Experts of a small language model.
Size: 8 layers, width 192, vocabulary 8192, 98.9M parameters.
Experts: 256 experts in each of 8 layers, 80 bilinear neurons an expert, 4 picks a token, a softmax router.
Training: a variant of SOAP for the experts, 3344 steps.
Below are experts of layer 5 (counted from 0) of a mixture-of-experts language model. Rows are named router (the router's row for the expert), gate (a neuron's input weights, with its number), up (a neuron's input weights, with its number) and show model dimensions 96-143. Each number is 50 + 15 x the weight over its row's rms, rounded and kept within 0 to 99.
Before each expert's rows: "gets" lists some tokens that make up at least twice as much of what it gets as of all text. This comes from a sample of Wikipedia text that the model never trained on. Tokens count by the router's weight.

# expert 171
gets: "200", "199", "198", "201", "196", "202"
router:67 16 43 58 37 67 29 54 15 32 50 47 39 70 58 54 62 42 50 46 66 82 53 75 31 23 51 54 32 58 47 62 22 51 36 67 27 55 49 38 47 35 63 40 54 72 42 23
gate0:34 49 39 51 36 58 63 55 52 64 57 71 44 52 21 39 38 40 47 85 35 39 52 66 56 33 81 41 48 77 46 53 71 37 25 92 39 70 33 43 38 42 62 39 37 38 51 36
up0:41 27 49 79 32 58 67 34 38 58 53 66 62 40 41 42 39 54 27 48 52 50 18 60 21 38 71 46 63 57 57 36 48 55 63 66 38 57 56 43 36 44 49 28 43 48 64 35
gate1:60 55 73 62 35 26 52 43 66 80 53 61 59 37 54 63 58 71 29 39 40 52 59 52 45 35 49 57 49 69 47 37 45 43 46 44 70 66 51 59 45 48 42 38 55 54 64 57
up1:58 41 86 48 30 56 61 42 76 56 45 67 58 48 50 34 52 54 12 30 38 47 38 59 40 54 51 61 52 24 66 28 84 47 49 29 56 58 59 61 42 25 49 35 40 38 71 64
gate2:48 36 62 48 24 58 50 72 43 49 51 70 49 41 54 44 67 56 55 45 66 52 58 68 55 49 56 86 39 66 54 77 40 48 42 62 50 51 29 39 30 90 54 45 68 45 57 56
up2:59 45 81 51 36 30 75 37 54 53 53 64 69 24 43 60 65 46 40 59 76 67 85 91 68 68 46 55 52 72 63 74 38 56 43 35 50 74 36 76 45 57 65 34 53 61 62 59
gate3:44 67 68 45 50 34 48 70 31 71 46 55 64 51 66 55 51 63 53 19 39 32 63 43 35 40 42 39 30 24 62 63 40 64 63 59 37 63 67 40 31 44 69 34 55 16 50 46
up3:49 33 48 43 64 77 71 60 62 54 41 46 54 65 53 69 70 52 25 46 42 47 50 54 33 41 56 55 50 68 78 44 51 57 51 40 63 49 69 71 29 37 47 47 52 49 21 49

# expert 113
gets: "201", "200", "199", "202", "198", "197"
router:61 51 62 49 52 51 34 62 20 30 51 30 27 74 52 39 45 36 66 62 53 27 67 72 41 65 67 55 78 54 57 70 37 40 59 68 38 46 62 59 41 69 58 66 73 57 60 33
gate0:62 60 14 68 41 01 67 41 35 55 28 41 39 18 24 31 44 53 44 80 75 30 58 34 55 33 69 42 62 69 56 43 44 48 33 42 35 32 55 42 38 54 59 33 47 39 72 62
up0:68 41 20 59 40 33 70 33 41 54 19 45 23 34 40 28 40 56 30 55 82 41 52 43 61 31 51 50 62 54 66 49 20 56 34 43 36 32 59 49 28 67 60 44 62 46 68 40
gate1:41 43 69 42 58 37 42 58 44 55 58 50 45 30 72 69 49 69 21 41 53 83 41 33 72 21 35 23 37 37 40 50 72 43 42 63 43 52 29 38 21 51 39 39 56 64 54 35
up1:32 53 81 70 39 74 57 49 56 36 38 43 46 11 59 59 66 33 17 34 50 86 25 28 31 29 57 63 52 33 67 55 74 28 48 56 35 47 46 46 31 53 63 49 59 56 53 61
gate2:68 35 51 55 44 50 64 38 34 56 28 48 26 46 58 64 64 26 47 46 72 53 51 36 44 47 59 81 59 43 68 85 45 62 59 51 34 58 38 77 27 47 67 58 37 51 29 53
up2:57 27 70 57 47 42 80 70 38 57 38 41 40 53 47 68 69 47 54 51 52 57 58 80 63 42 46 48 68 55 52 64 52 62 29 48 16 60 59 78 26 45 57 68 42 49 39 44
gate3:48 61 49 40 36 48 43 47 42 45 63 59 57 42 29 43 28 34 57 25 59 36 51 44 57 45 32 54 59 48 22 29 37 44 47 64 56 77 71 57 07 34 55 54 71 41 39 59
up3:51 31 54 37 20 71 80 54 48 44 74 35 45 52 68 86 50 61 62 23 45 24 36 51 37 56 53 66 50 46 79 47 53 32 48 45 77 67 36 69 38 57 44 74 68 74 27 48

# expert 249
gets: " |", ":", "-", "|", ";", "\":"
router:38 54 51 54 37 32 45 53 36 48 60 44 84 34 60 94 51 47 48 11 37 24 75 55 65 57 48 56 33 43 43 28 62 41 33 28 63 30 52 64 73 37 62 52 67 60 26 29
gate0:43 55 52 26 32 37 57 68 52 81 43 51 37 47 37 37 50 41 76 61 37 37 48 52 50 63 66 33 65 39 68 62 71 36 46 43 11 37 49 41 43 52 37 62 40 61 66 39
up0:48 22 63 11 39 55 50 47 44 37 39 38 42 41 43 39 27 56 30 23 62 58 42 66 51 35 37 47 55 56 38 33 49 35 60 20 24 49 58 47 36 63 51 52 75 86 70 14
gate1:62 29 41 45 42 26 65 33 44 50 49 54 58 58 59 61 48 29 36 39 62 73 60 59 49 38 22 21 73 46 52 58 65 27 64 54 60 41 41 44 27 58 35 34 80 69 60 41
up1:67 38 72 34 31 46 67 55 55 59 40 63 58 61 27 26 45 52 31 35 52 43 57 56 31 46 36 47 56 41 45 52 69 32 51 36 72 57 54 48 42 44 73 49 40 47 69 39
gate2:58 47 63 68 14 65 35 70 25 65 44 58 40 60 45 27 68 38 57 55 87 51 54 44 33 50 62 62 67 44 48 59 72 70 60 53 48 63 47 67 35 65 87 41 42 34 27 63
up2:72 62 51 53 43 57 59 80 51 47 55 64 62 44 27 36 76 56 51 76 90 73 59 67 47 54 51 44 65 64 60 62 62 58 71 59 31 52 49 64 56 74 82 43 55 26 26 65
gate3:65 70 60 66 43 35 60 66 21 43 40 69 39 65 61 65 83 57 54 44 70 55 30 43 57 39 55 37 66 39 75 71 54 45 45 61 33 42 55 47 32 34 39 59 40 55 44 46
up3:55 40 56 29 49 85 48 61 43 89 50 58 75 49 76 90 23 44 46 17 40 52 45 44 55 63 39 67 44 76 58 44 65 22 61 48 63 46 51 70 31 51 61 57 70 52 75 54